Below are experts of layer 3 (counted from 0) of a mixture-of-experts language model. Rows are named router (the router's row for the expert), gate (a neuron's input weights, with its number), up (a neuron's input weights, with its number), down (a neuron's output weights, with its number) and show model dimensions 64-127. Each number is 500 + 40 x the weight over its row's rms, rounded and kept within 0 to 999. Numbers have three digits each.
Before each expert's rows: "comes before" lists some tokens at least twice as common just after its tokens as in all text. This comes from a sample of Wikipedia text that the model never trained on. Tokens count by the router's weight.

# expert 7
comes before: " of", "1", "2", " medal", "ing", "ae"
router:439526471462506507480555540508467502436525492560511483526535552518434440563499533444457525512540581492466517531505470510468565446445549517529444477511504494447519510516511544570514533468472529
gate0:514486560462539586477494515531447479457526491495462474498537518464438519430501533431536526528520480525488516426542586528417498531485505497514522506500564471425520534501542428537523553500463494
up0:506475520428552593438570504492443509515492484551459498525473509562439494499528526442525538545466488514465536437513601480469481587518539477525527551466494490522549525563472497514538567442572475
down0:537561536480471542481538474455492463521523564490469415573505554534501483454450456538514509488443489539494529436507565439499496528492474499549481589492524485497558483474508465464496602496537500
gate1:486537483534526483442486538533535445557565519486545483507577507483415535463525500495534500522460517532510499488523533484484482459523600462594515535505472413504589485499550536539476532514461492
up1:485494442509469493548513421547506587455511453440483518504427543533464515488478598498431524440558497516460496493518448506468511568559451531395477515473536521533483495494489491374592443473524549
down1:531406461553539552442478560488515454462525519499516574519509431540549547467515528501577534465470529503440459443489496501519477539514515474532552524460463521502467487473476527461495557514424525
gate2:563554467518467505459504523511443477502487538547486514505549449524503417488394550494480518512472499526490495518446534501470539465478512400481509429543507544508447543517521473501531569513473479
up2:471534601544502508492454517466507481449487458482541531518484507466479491492480596491521503528519500495501562522493523455545470453552516465547423558431497449405542478435462545471477451531439485
down2:456522502536540476437475541545479487540465496441603491506500594420454487460484487481472510516544519489516524517537456471529547485563482431567499508504566505528449554541516498561519520523510449
gate3:477504488493464523529421513489479537522491448595460550537534517549502506476442497521466545534428508494483507497443583446465561473470497446525471535576512516422441478524518541452491481526479482
up3:543499552479467498499526479537511493455492490414586476469436527490537504582531468500562463481548532512546532493527443515490483460584510504470522455484566474463530558521520503560489530460508485
down3:530590548545495437474611534503432490521441498460537504503425444480503481555544534387474533469489458511497457466467482459524553430484453533466607492482518528439456501555538484466508538489480506
gate4:510537541518456510583458416582420511496514516472502529529501557537494496546506508518462527544483518491545587509458486478458533447498515482470454527579501479501534504562504521472483512416509421
up4:452461431515505496509505533447605492526498461555472454510509471476557502515482505505506519536595512481376487488531542518502506516507495513496517456464540500401434599479451535480485533511448496
down4:532526455474486466493548526522548475509444466482377494580494517487428515487532464501534471534528496444469458454510343489501483483528490546529547384542500531477451550466443473505512451452509496
gate5:478477571462485471482499545546536559493532487515526458525503500552485507514489460475594461481495485451530503498492526490498480590558522492500535441452551512505455539514504550473472501466538568
up5:572532483525479583548502540515499433548489488489437474504528482537455509489475517490495576582469468499476521535452537536459570456539560468557554516507424538564499474470479466535410503460467318
down5:512494516466481558485502486533502504396471461520562536444444485522536492456531534529503516544538533497456477609471519474456506486500534476476488524511557560468494482475504562526516457474505486
gate6:512570521405512478515500555434513508463502465470539539487500586474464545462494534525516545529463501439488477527473495524451521474533508471531527442507528527538454531441417568582515532492432560
up6:504520485415510521537492520467529513520508442457512533490511560486447573485412497505495576534474557486509494528463497521488510512517559453516517439515502538485450513427506549526528535511463518
down6:468468494461493472537436560456445535442469472452534488450533532505448484484553393498584572492463504429433489513546558578502490410511497533508476514528539548556497541504468553507500433527527528
gate7:504522514488495474494503495522494514519539538625540482528486522560453552539627384465437456524449531451514523496442451512516506482472415420499521533473497549463453546463518549464572447489534522
up7:440465498468524509528492495540553545502580475567468488570504472508503498515442521586558459499536446453510489511470537470514450523516548438518567494500517570566461549483452463528461475423533458
down7:458501488418485561503523531527531513481585508518546537485496479584480616575531498590513441529502569569505560433471474559469447504517530542494524535510586488483448508465527501441447561422510475
gate8:502498464451503495562473494524437446434435538493540439487470454463508474552505497447461452481545479555497519571468476503533509486487504483515478462565482511391484526495561551457498475485474602
up8:551460471491577473515509469480524517583559501489513531473517433517528555462464497499519554506478491464519466523521550563441496481460375517522538475462473508522491504496411547524465596470540454
down8:508520518530423454529431486438448471512533429538457539552576398566480512493507513511544503473527479627526430521565512471491424511489482475485530441446500464526525521515541489425499546474374512
gate9:505529449504513459449511505457551467503458516525563490582594480498504529543530528492523440574418477479425495472533545414603513410540484507532522584448583475497467539433490530562510474477516498
up9:477485484502534531560485494426582449415438518451518490607523518519460536497514482487497504571477500464438491518534550499599524413526483517525592595483526460504500479453559518562494411463521500
down9:480501497412506492560462506507534496493544487456501475560532516456527493432529503463535480513517439527540517562421546436494576429544518498445522483542488415495595462509493545487453526504561545
gate10:503537498484479470472546443481456475439485531496500495497562581550485531472468510422483466473552473455512533520532456466479543598527548617526480552493543576400578455469498487484481478526444517
up10:506511461501519458498383489516467558517461560461633596438407471455494505512528543553465540537524470452533516492539543483508477415520449450478481529476460510510451498493455546544584499501491560
down10:554527496472555488526512530517483542504447423569449496500544462524527543506490505524496522489522547433435488509514530474461503527453532510465504558562541475511489577497436466528522487588530577
gate11:442484487516452491511503474537544539482447480530517523520501506452483498459462509522499490478481476575507492508489462502470499491545557521455424421468504504516518527489495565442519519563474555
up11:560503473484522472510492535529428418510557505427537479487487512534507494474486538497520516526461482441456462496553543487524509541462426444503567549570463526530434483555514496524474470442510509
down11:491549510452462470498521531529484433504583480485490484474535495456470510637548483507453486494501488495511533497546519518487474507484492486485495523549541504513458496503531481503553505551520531
gate12:431515522471500545473484515506516540526534512561507519448477498485527420591507502493502539442454490493407479543474482456554565582536532475495512535518514497571549539480509526513472433460517509
up12:530499481423418481508418562493516476504523481428566410478500501467522550494531545453545467475428479469521410553525450517480502507506528449505502474498446428451525444501507463509515463562541515
down12:457461547415487565549484445485498574507533562479493499516582511551463487507518519521541519450494452586488496569467449479489563477489536472542490427509461505448540472426476497492516599553484507
gate13:513550482432511517568480502512384511449530417507505482467468494430485497516499519527521485495479510505465542460514481445529545476521487506422460498500488518473466529504481577518469509513502442
up13:502433481604523483530483540597591485493541570489514436451496496567502534484506493485466539551516457548523529495439530540513489535544500434479594485497549432503452482469503470469501550497465496
down13:546508506613440439567556543471477543514425516544502466508446458506496566523532479510485481534532511506481507577573517508498515502481523466536507521494530418458438533417457457523488491474510459
gate14:480533492467506473514507493479520521501493406546501454434492565420462504623505505490497536484476544533551493578542529510544519535446566502434506470495550501521460483543492522509497503553433502
up14:495503485439503470515493522496533446481445424568474449429526536520494503616477506477480538525474516487474498573524501537540528517406574481449467491508489527581417529469480537454537511530485491
down14:541523492510543507387474514406487494437482470539469456462450466504547489489480460475481513466504497433540496521468563473530549506460481462469447487482541446548499474514461493508517474541570477
gate15:521459377576449474536571454477546466517551540500512465548510528519440467485556450485422490414580521508462512535516518518452520509501508579523497425554584443421481465508534479469556535544450492
up15:521432431570481484537547460448547506496522566504491512513508475418507472487555478503503510424507493456489533539514558443460478542485495570475499487556544493439446416511579467502523485473499462
down15:570456441546468472521566447494553471545515499499558532444517520522490423485528527518393474569520456515531523575439514533494494511409464563524458512472500515413461389512539469508485519517384491
gate16:493481436486495487487537514527526494512500597538586497474478454532474532492466502527428496565502481580467520550491585536492500491595536451554587549565479467527450566517553523462516526440527483
up16:467522497549529469456509497471462516493547459476492520478483530525491462472567491531554462467505503485524526485576444525429446482454441563498409486435586474494508487548418440485559471512479543
down16:533492471562507539496477468453518511601571567496442511495481467548510506495551456455485494518506502497508486487480477512456482452476513452548492477467543501516573552522495551553516473545492429
gate17:475552466536438551480539507514503527477538497534508518460499492509445501467523457549518491474528450448456456586488495470463534521520490485522435430499498514419526538485535527494480482497474571
up17:506469504481519457508409430536526497552488513492489401589514492529542474543491615439468477520527543507514457465481532490507445526493469544460558560506433491541491526547483485485497506475501447
down17:482435497467495506541480479480532505514544513501583564526509481577496422548541546530533481566458522524644511486519496483564481456483493510522523602557533421528508486501459549547490499442511521
gate18:508471468505512503456508505519567537543455547422517520503548525530507520522573484557417445563527522556583487421552461515506553427526478459520411500494595487512518482481495542471531459488444619
up18:496445474459494494501505505492557504550473569420499529565565499523471495532517526510481438521501498544573547466526505568563570481549450488549513475455567481521505466484525550556525486479411595
down18:522463521554458467485511530480566489520496553546518500552553492541497501527462511584492456513534457474524512500513518506554450461470542526473412446444458506443424497446486483440551470522436518
gate19:451531500465441546498560472496428506538429484540534448489546535528434485486494541436458520465504509555487503555527529532601540420526510450479526524539531509499551443508462510571566478484523469
up19:526533476454426526500549495520479516500413480495522448487510473481493514484497500471444535469475518524494518516509581540638559431513482427466446527550511499550537494491428545556577428534494552
down19:511484553565479474496499499496460447503459501499431532568482486430469492490512556469585561506562584461575485469516460421439491519516527523484575468491425498551569533577440495569596555486564462
gate20:399522440463558518474564511553471510508515464530560499415522484470466507493499402537383457520459514531535536447588479570540563534499547542503512590428473485456399517504538480520504515515494523
up20:405490393467554506505577467489487506502481448522518528434468469460439484501511462538414511493440503555485573462595478564530580577493525551468497515486514438447419513512572506544570475502480490
down20:478477493574602509499555516479428508525502499538541581553480416454508449567518477541483504533515531504451518495575494535599518521452457531463515503461444524477460515478577508468463453470542543
gate21:474522423501495531431595532569486502473501405456552470486473515489574555467457490543514498457506495482504509451579459567454541543493567457480524484482510581484529460490598485500513481519491506
up21:427541471509520449516486571516531441540495537540476501458520419442459568510473486497493515453514421513566459445485450422513516519545488546534456504554510422456428548516488543528533536523477558
down21:546508536452584532470515487546503491482565552521515532523447573448530526476488545478478516447489532519465552462533511530493497556450522438500432379482493460435521458443523471510547456474544475
gate22:511472569484517507460497570420460527575533539531414502482507484512467496483536447465499473479439455583579547465506450555519512527459486528527499468406504562505454471520494549503511506507523569
up22:504499510506445524553528486573551500491477475554537500512517556518524554508438557545508529496546551420446424559511619473489519466463529502489482551537557478530518492544490461481472507454528431
down22:488462473519439523522412566534506419425473487458545430559551538560484511468475541482465491484532509495414521483533594495488457437497543551478442495471508443510589576528448470460483460465455542
gate23:465504495503539555462436495454491558498559515470576526559498516460521454493455511470479469566545531474491470541544492578507545479391487435551485559419525484508476578509472532556449532508478500
up23:530525446540572502488531447471550501463485481465537474511520513532501484455527531500495555441506406499450481573482487576467543572543446523538414523438564483535505545466523588523487516479537505
down23:548497393537520485449548458521469511496522465480524512517519452475490501490506507487448502448477469476477456472504473529457512493559463482513479541427523525497516531488497532498493512545432518
gate24:516531464471507553536503519438452515467496461542464529507393585479446511565462530457517605463512537552522443524483449485430507534547527543509490503583531563443512456532588482512501537502583542
up24:480490485530494434484486495549525508486507492479535480522618431513503519469532445533523368530513483434505576479494513548528467428415460454488497504374467485517461558463396466517497464491465500
down24:564438458541547585528500491598447475550467518431484553597555446528501525479468557477509485504502527487490519551546504537423548438482485498482545469467498486500448494528439502507518586462497562
gate25:489531494563454446455541459536502491529492518482515489582503558565462506475496555502504489525471490489457436541481472485501475533495540503468529432590505516455377532531524497512519448465542502
up25:484477458409536510557471486458488496508545508567526530458507458516500472498504427540497459446439479455507559467468555513483532458512467505523411554452543486501604506472493524476517532509463503
down25:483514509473539504493452470491501511512508487545470441508509501473492479575522467543470458469511437460508550459493550573470507461510428479520487550429477479513501536479416451469464497504426540
gate26:486508517504502562516528515585516498477571454471468543457541485496473483490514523459383524465503512411589442492493487561458518487492495469503465464522458460530493517523528549509515476501537463
up26:496535489467504459475526550463391504527593495521496415485518487454495539464480510510536463509496490527500462485455510479558552466565459533509505484483581507489472525518550402543558523516458497
down26:472491433543454469575516531451548523516485519492465586401506495433481601499372535458503585502512510455513493496529554470471508485492465501544461454471491460463499553551470470553570518502507460
gate27:473464466460471589482478527545510471533452492519526505549464533475501495490480466529558547549467496495541544461591491453504515462545471421526427426548455537447477484482501497533514602485458465
up27:479448549610525494520517515484519522498527532577521512534556493573529598534490489435505558504492519512544505532550475540462465475449479495539491523475479524534567490485481490507406534496481534
down27:465531556551539450533530469469535540535515529555541411398547551499461579519471522522488532466544502474478543501501452559488436444505465407444581466459458500511525531517458488513506495517486475
gate28:508444486595547493532519592452450573521525447468504562462472594517485504562447540551545587482526470523516464520566516505429510486519457461471460494473531540461554458505515557563543516491481398
up28:460478572550564528437553527406466548471498462466520532473448566554510455520450533576509587482506478463494518571533555501439508497477517500488503493486502577507513498448518573553528481460478401
down28:542493524498495401466454538474450517558504524487529540555426583465515431446490489523488517492450497549518504556536515501415455527500519520537470436427455508454534430474479516458506486492487509
gate29:513417529569460491503489472514536552544498644512517553491538521569473541519488501494499493472488444421553525483457464489471509547442493486557488515494567498560445505473526445523516494508467403
up29:503500488446505465457528542518467487481511477500458472442456450518521490534530524508583533468469525540518503499566527542476432537559478510449538334499415532564503487524563506527487508504505534
down29:517459432511451464407535467471510490536497551548474434431464515551545446481464461438459543567476448494546519441492503508451478453496579424488492454550464492508426498516420531476511497485545524
gate30:458452512492520517503483477458556501451506477487530476437421486389426465508427568516466416475431535471519573543484526480578507434551472577441480510512425494465567472530537518426474503520436502
up30:495523508528525524467500524379590463457532528456515496480535439504468443464483511460535505479556549468438502510477393612438516452512531499498442546493513532539509430537551466432471478491545530
down30:526540534568492531479503483509601513541512488537575449533442440506505503440429499482475511596455511496501495462501472550525463496558528583473571503507516508512548507470552559467407498569514499
gate31:448471515490460466514502520421520517517483532528499463496552514516512527555561446488540523458467478463506498569475481534507476552503541499539495453510583466434502565494539503462524419469542502
up31:601504483525475486547479467465488474474495452515451509531482482479481508478419547486429485552501500548518507467476531533479542475522472550469558526472438498527560447538482445510500566555460422
down31:545477489479467538512445536528455516461520474461519454552524506535474509531466462473447481514508513475543516541573499513482578460477490565460516522438434433502487523497388471530505613511439523
gate32:405495615443496459487506441560520512501483513487468513431529484506514563466455458500437470493495489457538505511454587514401482446462533487474532547514534528536504482546487477494500491454475477
up32:396489544533480483498514415560558511487524564479503539492481433505493591486451437516446458516454481496509465510486567493414475453437475490478530546479567477540424480482561535516515444486498460
down32:490488520508492470508493533474435476504466504528415451381479418515478491484494492585505445467580512499611472501513565471562489512466513458521596474513507498594427500498605543536452466378446534
gate33:473465536472505492543473544436463503429511509487540581441476586528465516488479413526523493559465412494490511571499574520512575449501517473533485490540485495413460491491481542450510494551441459
up33:468495568459554476478468531541561481519465472497500436494499519469484449488445477533538502509485507490471559473526468575496444447446522541483484513540434429417489526463445522496492546518528517
down33:426517483505519467474465541477507467426501437496436490476441482512548419436470431471496434433509555469447509478491514494583500489490472512535500529411507474494495465461438499486522452466519482
gate34:543516468453564493535509496518531492518569438475545491532568542516471442509511533547419543472470481425485482474521476550487521504478465534511498494464496520547451486553464511509526526514476483
up34:478465547535528490462542499497450461481526537472480570457457522446517549541511509573499474486554468553537427485477533396485518457530505501455454486516521513557552493559566487487498577512433476
down34:450543536511484540554450528601464555484483547480571548523432489527439561545481497538507522505550499542545515490477461482496492448542506490477401460478564523579451490548511462493512438531498537
gate35:471518426460481433447525502528552482555490457553562573518498513535605478531496519403512522477440549428467402443428495477488530551497494495516421498517532499509465548468487582526491454526490492
up35:542466532502552575530529522509474540460532504427441456451484481450435492482505513599503455529554418565458600538517552508529523465457471446495560473531485503506512443599497483517486471481533509
down35:501496487535527522506506455464460505648496460463480435516481503493486476498591548546517544589521440521637464475512485449468520481488481502467562449463521510535516449543507547497519529459533529
gate36:529481528421541500505462523448534538464592486530484514537468450483517506511528556480496475464461562534509536581461483445459445492457521501478474564587512466453511431480528560470459452551441521
up36:570439505538448523519459530515573539433543561563465524580501490596476523561522515483513495464467495498547534567509531507446416452455506526528477602517549533531533380398490578476484485471445544
down36:487516423510543468522435529481512449515519538533505487523468533522513539481514494517432521445527532554485566505516459537528518506493550465503504480434552504416586501499494571498506475484497502
gate37:465498485531498483473494469464572562501560500463475569546522462474528480506541531530532504506509461520554398463466479445521492510422488511474636438482549493505532469518463498596479547541438512
up37:477501447537491527482451477440553504500500516473489568572483476458504536550547523518504553500599450511510457465549486429544484461390468576475584507480529495462461533497518540524538508539500427
down37:478452590531523525520523502524507481463489483509447544490492444488505491580504517486592538501501504505492505480555483523449530529421442492414497484514593470505540530475582420533485515481478526
gate38:483414446439465521507478433454502407523568465443511570467516479533481502490578518455413483517485520500504542508532481538442610469508547450547451518518420498473443504495535486551541507498574501
up38:477546539460519458451484476586513523430494523520495419527512572544492473513450525549542516474525526497501468518446571512475424546502538444508482564472424507540555604506497492414562535550498522
down38:458500479426518435459521487471483485520536506470459478494479473518435565458413493556482493459545571429580483538516499529503523539527490503534490474513527487543558571555433491486473472478574546
gate39:458483503504508512425556448497484550447507496465493533478563534490508521514496519482504494461463513548447503522456540499410452445524530476486490447451508492445542535493426415582504476531485435
up39:491480473509511494362556475518494540447478460560503519444544474487538498501532509547531487496463517535493520484472554433503415457507507455455513435458464538515531482498441419613479458519503475
down39:494476538513540450485531468541466440501477433478471469504537498548505480469477454528540432522475500473427505556439517458464491474462475500429515524500526545490488454527550477517446430462507441
gate40:468500498498492534489419476556548488460474434554463569500441497558499439505421544480536478459514453441449564507489528474503528506425489461562398553512470416554517615484560505509562481543527485
up40:474487501574476516504519553456478550450430546499504512511397441465446516501463481522491553480523416477468444560538554546451513542458489495424535470441542465495487522579527533500509479516476532
down40:558447494481507492507544526526521548462514534494542487465565497469508547454530438545484586495483530565444494627507574507508539502571494516539556482536472435490470488495488522563541447495528593
gate41:512590442502447460478449564447405471475473487490518504533589559506447503518533514542516499574501464487510456492482472486545483534507511546470506482522447574506447446567497521524526503547546502
up41:526433516524546509527458431521531525494540465465486491529452410480488490510521515520467475458481538510469513529500579533467540450484542465516489474501473454456523523430488481464512460479459502
down41:522504575496514455499538438506490574479500520513544501508536523555528454460471569520496456512452547516504564444503504495468553437569523474516494543492488497501559444487458440457536485484441557
gate42:561462468516470481512510516489537515464480441491470453602448523489477512531465456482502529506492475536451523532533550555552481487441507503484462461574478532480479501500442561605476584528448374
up42:520438437553480461486569495479546532472538458447516465494512595548515519511437478507471471449461520532456536521496550500496501530428445479516511466607485436513469542519475523577484511527476461
down42:516496527463535456467537436526488514464517478448463526511493530476601539510413528504488605472443567535439521496518475472474533554496433465455480436574430493491497519508565519521481434485481489
gate43:548529547491516500420503540505447525560484479524496532444495576491514511467481523495510482461510596455509498567521489478457478475468516511467445454487431536411525424428474491558571449479482526
up43:498487515500556459453507486586470525478486457519473467453539472539542493499545462520534478480506482459484450490473499495467548496448471517495546478501507522432537445412473372569588471557507510
down43:537554579520473495561510509554542525570458530490459499483497483539488485569534521480512545461466448455442528538484473465530488435587471471445475501508490508529530555471520533525485488480538536
gate44:447458484443462518495436476564471592434505504487516560478499456450533481563548458526432534508494554536506522493523467487437455399531547472497535468446510575519521520507522550542422485507458420
up44:471450486437469524526500457500507598447501561508534511480514460503561495569552462498491567487462528537473404535509525476528516494525486427509491432457420545527568432442516511529442428441457502
down44:483541514478438443529431476628506446464495517533456509510433500472511548469525509543483484511570473446545447504569482538514523540447503485425502551460508475413437484443494519470454566410473457
gate45:500511509525437536518536536495529501505510528496467531442473515478472496533480522466469501488534480513566494500513504509514511459564522507553499508437462472438510554546511542474533475578507548
up45:543504511483588507499519487459490552509515501507482535555542509486567518533514480519514544524501537497495557585567482499500468489501496489508545415532472496535481463517498586472416579504440467
down45:484499505513513467495507506524450386527467530532550401478483390465522441565537477479498448620416467402557516471460503530528505576459450476466487502478475536534483479460509475472450536440477523
gate46:460551468470566484505548497474502457515493352497509499447583551500487501517489540488495463458400487529458525521532544496490512507539479521495552501473466515522529471522423402545483446497479504
up46:491575387532492514548487478536509545428457484470495537472486508501454522501581495501491455525470574497463524511521488541537490451458443541477509469519473496516554425502450459510518472538528536
down46:561536458393488511502381562513460498447433532511446534544460487449475434501498504506423502535420439475427520555535549553493482478444467495447513532476542579566590526465546542476465507446479523
gate47:448530400480560521482466474483570531597485410509386435482434478493447586528482497484418466489523441479496501472495485456470530546447488510567436490538436500508521509484506470552534501523605506
up47:465527496516494499468457468455496533528487432475423506509448444484476598525454529494453436479498463497497480505497460460479512480484450468510506451489464444515523547481458470581501519541522562
down47:471438478522500452439479533481486527523464532532437551431456470508519557478497450514479556478468476429560524532474515442531510545476557478539454566511468493506504437548468460478549494510511584
gate48:491505432540496475578459404532493539478512496504511484434507458525473494570550468493497534587459519503483482528491498481522526502463541458471437578501464504441410536491532569540460429461464530
up48:494582485568476446558517444509478544488531448548503488455468527511522512493541481477467548539448589517460517546380504518474574516603504508524490477438567466398457597435551483523452430507483488
down48:493482499506431481499483521448440569492503510505472533523493431493531509432440424475537512506487488467479449536525482508443509478483459474517474567533605514456482518565534521490569537465516563
gate49:522529470500572554476527523542500514492485524597585477466453477486452491483503434494460501505497424535505563527548547450532534461444473417565493539472518499425498483483545436497522560525528487
up49:482494462469512566463475517536494549519570504626495522514461452516493470526399435442483555524496511589483507486481518553539489509500475469541551483528573515457449499465531523524516572514488480
down49:486505471543551468470518470494434434525450549542512501526536493464567406532499479546516473480488409496525493416487526501518537571482534532511543526454565517419449480486550451500521495554551566
gate50:431544498532558474548491493513473573449528397547527472511524365594482542472518524540557452502495515512506569488473496518563503550492494471499501514558461513462412511501480443505434418442619524
up50:555459513516552556504506527437558425499440549461545525512524595381527491536452457429476528474465511463571485496457497428441472537519569510442470518498541490495499515514521543480567523462464561
down50:504515564578558516556541497483469416511514503498456523525497550434481521468476412493462555460464563510525434541475498459521586508557438479483435515468425489406448501457491538492496479498457498
gate51:506538474540526499479529470452510513519583466386463530447490494426480509470496522529519597524475560553585524524521491513467499474524489515530485489410511528527519493500510555551534472522437540
up51:470544493541511490570498539522486410526533435502510510535507540512418497517481535578487563560493516546512510626488444481426524477437439475557484491424504494505474503420532545492513437463541503
down51:540500493572546524570485476529460436551518481456536482469443524552433483442518461511492531502497462502487532496547514500493543478532488499464531447360559547477506493458522522423629536496494557
gate52:475497454493492565521543507532485521454507463530441429432551445457465543498495466538506497488462491581494447456504499510498394533461533485503427564484526537522517514568510473500463493504525491
up52:509489418566513534491479449498540485506443522474500458483525531520447499511515470545462534437480488576538507447508476543478451506500615469471436548495451541559533535537481444541539521526452509
down52:494522569569466499505457450454518491491495557450572485560484420478555468474489529482502550469446549482496511488496540508470466468483477496504401538530527471519591528478518468525510517555457522
gate53:483549570480575476483533489490512572462565472554467497550446488509485510551518526459471531489526471462507521485481437524464469447464549535466453544547459505563479507528526460499455481534469426
up53:461555521495556498549572473494462531511529465513497549496455496491482511452576433508487531528508515495498572523467486496389585442450580518469461553526486516546403494553442466508477559503478525
down53:515563446538532454516510527490515487521498453515516480391499533497405478438561494434516429535502568475452555503495439451521490390508484502486470483463463439502495524552514484486530548482487410
gate54:489480493590535526503460522489580577462599489538504477441504523470443481514488506513466515506503545536533506525455366528586476401541506563479477519494471500458601385462491549566558530520448529
up54:537484478441429452510496440550435476519383473474481474521477478562563536489484522529508479463482493510466530488481608483442553603473465455532505458470473515498481574544481453455479494439521525
down54:430466474471472510460489492566456502479505465493429546451544502537478543501389552488481504491487552445582511537591484521533495562455541432468495460524401460499440485525552480553473502461551497
gate55:466547509484566440507534505465472547462519474538467558503458570457520540516463511490527568470511445435499527553444476458441496500458500503468477524424534553504550424555520500561496483513473447
up55:564435550479490544526519550545471457490525613518442458419460446493547497436528451511510478499503483506499512471479510527518528454476522480475488460501540461515545520533517516468446437534448531
down55:473489492495516502546459563512527581532456542550461505490513456482479513507578497502534465612453543589476527477511447557472475494530461465464471526528515415504442428520487586476520472541500503
gate56:503464575485540476456472412469534509542574444459495563585571513536511470483510600502569504506585515485487439501530497565486524460601491470487517420554461502504555581494457471506483504536474474
up56:473514465439502516547519547527543448513440522532485554460461510570487492526514547461464415520519506525576493451554515570570473516521457449512484521526495442461545536442463606504478480456427510
down56:479530585545473490433419520573473463462481522510444617429472538501507462525518527505512471541563479515465512488518463462472539507485509482489478531489419437449505490485512453490440523413454462
gate57:510516464418448503479547471439483578444431509481528505460520494411532498500509481544530509515463499496490451556532507491564523519524525475480468503513435510515482488499564519472480503448487478
up57:451483518559429512508477511580503574562441508530439542541469552510512551505469507444477455518512455565547510499575431496448549491466531466559535502470529428560462515555484574565476492521480480
down57:487449553526528446526558530527559454587508492511518591534537542479481462500460470529467458467522528512456506547534569524493495458490515487553502535506504421521507469548487476515488497471493454
gate58:375513449484542534485457452517520574530529484467555503510457549472526497519500468524507547537488552621517544444473445526504538563498508483456482475526500478518464479522544486514523461463604512
up58:384509524532495569508484441557465495513528514490562501502445551455471489511479478524478533560482552603532538438442459482516508564515472494463493499501542488450463500552569445573535459458575539
down58:454516479416571475493468418431501540499483512508514539504482498468590492458460499480464453566481503525516550427526491520483513498521478543486500534467443503479476504499530457489438488541570483
gate59:518540548515557503466553546511511573557477469516513472505521496451512509502508494480523503553493477508489463502480486463504478452477486519497487474552474442456540530482449485483573487492474547
up59:523475543505567541474550522467518535529505453536511517520521512447461513542502468444592512539500518512506460536466468478517482513464495501499538550503462455468547517441394533496553490500485547
down59:494416568463516569487563504520449482454531506483532536444521516466513471478556425481516572471564448404415504526435486448512444527514534529502500508535461480507537585523482503493494462482484504
gate60:513517467473522474509440592573486477488505546556467469480509517493475470485488482482493498508513563476489535510455494463449448496468489537508535534454492556393495458551483457538462483527509512
up60:457465450447546521499491457562493524481518530526491463530507462463477490539437465556488501606561508553516527477480543470543453495493564528464486536484545539461491447541492524528446484500456472
down60:508517537488554503472475520513588493500568557409472484527441461469494487446471514607541538550478494482423513490535488478510505455491469555457460503527457526491479560505582480494466406552507489
gate61:481531504468517495577461524532509531530518414580522484491436487485545480556539526475552478510514438493532529541501490488512533597420461565475468532464487509417525400542475453460465505450529536
up61:549480542546517464393522422411567538429440564421512557487501547546473512511530444524496477497455526549483475499526525472476505472572541403505518494531518484569445586502523559523541440551458458
down61:452487529491523428527508490539492484480497503461494483597469546526465521443412510434469515530558552530579525493558440471545491536514528504533511478517466411480490507418488516562503456526421580
gate62:450455494488511510547417500496522508508468507556482425487472513519389493503544493510504534484485510558544450557528527427567535457610529488466466480496441464480502497527524477476459562503507467
up62:583509511514516455436532536503468478471572480488562566528439438448563495506512467459506479533498432436501470478453495498459499568438520479523495489484519546554481519506472494528525449489455501
down62:573554457464499555429518544496516564527480437475456559481468546511475491485530530514458519436501572507446504526537521519450480545458462441435478543534536462464506513451535519514512485514471573
gate63:510560555509554461466510466491461554519456463496475474485523543518466485572489514528490595540504506598490592532527478534462440481523463489483464452467515552519547453535535487499508528442518503
up63:535550412484491439458544551486490558489483441507476504489532532542529555541488433527501560509485518577439579518506494511482536503539503494482504486501441536519512482532512512534493513505538534
down63:574568460503540504446590499485491485578533525494532461560494505464531505559480473552474516559513503517484501497463478473494462458514466494457475514443441522514497445516499503462503587549509586